Below are experts of layer 9 (counted from 0) of a mixture-of-experts language model. Rows are named down (a neuron's output weights, with its number) and show model dimensions 256-319. Each number is 128 + 24 x the weight over its row's rms, rounded and kept within 0 to 255.
Before each expert's rows: "comes before" lists some tokens at least twice as common just after its tokens as in all text. This comes from a sample of Wikipedia text that the model never trained on. Tokens count by the router's weight.

# expert 22
comes before: ",", " |", " (", "k", "w", "ton"
down0 [139 127 124 190 120  75 115 120 138 174 132 127 154 179 104  95 127 124 137 140 161 104 127 103 155  93 102 153  91 145 158 109 120 166 152 151 146 101  89 179 153 119 116 105 122 103 150  98 130 157 136 140 178 120 166 136 147 131 135  93 112 177 134 128]

# expert 2
comes before: " to", "ed", " by", " in", " the", " on"
down0 [123  84 116 149  56 135 135 114 147 111 161  77 125 174 170 143 130 138 134 139 180 106 136 131 156 108 145 134 123 115 148 125 117 115 155 143 137 156 162 151 133 163 149 114 110 110 105 111 117 135 143 158 100  96 136 113 178 145 171 148 135 186 118 106]

# expert 12
comes before: " ", " f", " re", " p", " st", " c"
down0 [115 144 128 135 169 110 155 159 119 129 130 134 160 164 125 150 176  93 130 170 187 124 108 173 115 131 153 164 108  71 144 109 133 142 164 146 191 128 101 151  95 156 129 104 145 143 120 154 122 125 106 127 137 169 130 100  75 109  86 108 139  84 161 125]

# expert 1
comes before: " of", ".", ",", " and", " in", " to"
down0 [ 93 134  97 121  81 121 138 110 109 162 168 153  87 109 127 145 176 109 131  92 134 109 112 120 157 152 123 121 139 138 120 136 101 163 113 132 132 130 156 162 127 158  77 107 105 169 152 134 128 158 150  88 161 107 111 117 103 132 153 134 118  86 125  97]

# expert 10
comes before: "\n", " the", " be", " The", "The", " a"
down0 [147 133 125 163  74 161 109 144  96 138 189 113 102 126 120  96 130 147 132 143 139 110 129 122 104 126 124 144 136 190 126 135 121 123 103 134 156 102 112 125  88  90 126 108 133 161 126 118 120  96 105 114 124 152 121 122 144 158  99 146  93 145 134 154]

# expert 3
comes before: " |", "\n", ")", ",", ".", ";"
down0 [132 135 135 171 163 164 135 109 150 152 120 146 132  91 120 130 137 135 112 190 141 105 104 133 117 131 133 111 121 149 149 119 151  96 151  76 113 162  93 135 103 149 155 137 105 151 126 108 152 164 134 161 114 102 142  97 113 123 134 136 163 119 115 107]

# expert 9
comes before: " the", " a", "ed", " his", " he", " an"
down0 [122 135 147 157 133 157 143  97 108 131  86 135 133 144 140 148 103 173 176 148 101 119 182 180 122 121 127 112 139 132 140 107 139 117 126 116 125 157 147 162 113  79 136 128 111 139 146 135 110 125  74 117 130 142 121 156 131 126 117 137 114 138 133 113]

# expert 26
comes before: "|", "\n", " |", " The", "-", "S"
down0 [109 111 146 112 112 104  74 138  75 169 133 113  97 130 114 158 161 132 140 128 126 111 107 153 115 133  78 129 120 157 112 118 146 100 114 136 126 153 117 104 139  88 167 113 126 177 119 109 139 134 146 136 119 170 120 175 149 181 133 117 144 131 192 110]

# expert 25
comes before: "s", " of", "al", "ing", "ist", "ed"
down0 [129 119 121 179 155 102 108  86 165 154 148 129 137 140 124 115 131 159 119  77 120 161 139 105 137 167 131  92 134 111 128  94 154 143 113 152 131 160 131 142 114 114 121 120 154 134 151 143 138  96 124 131 151 170 122 107 110 116 157  89 151 105 151 137]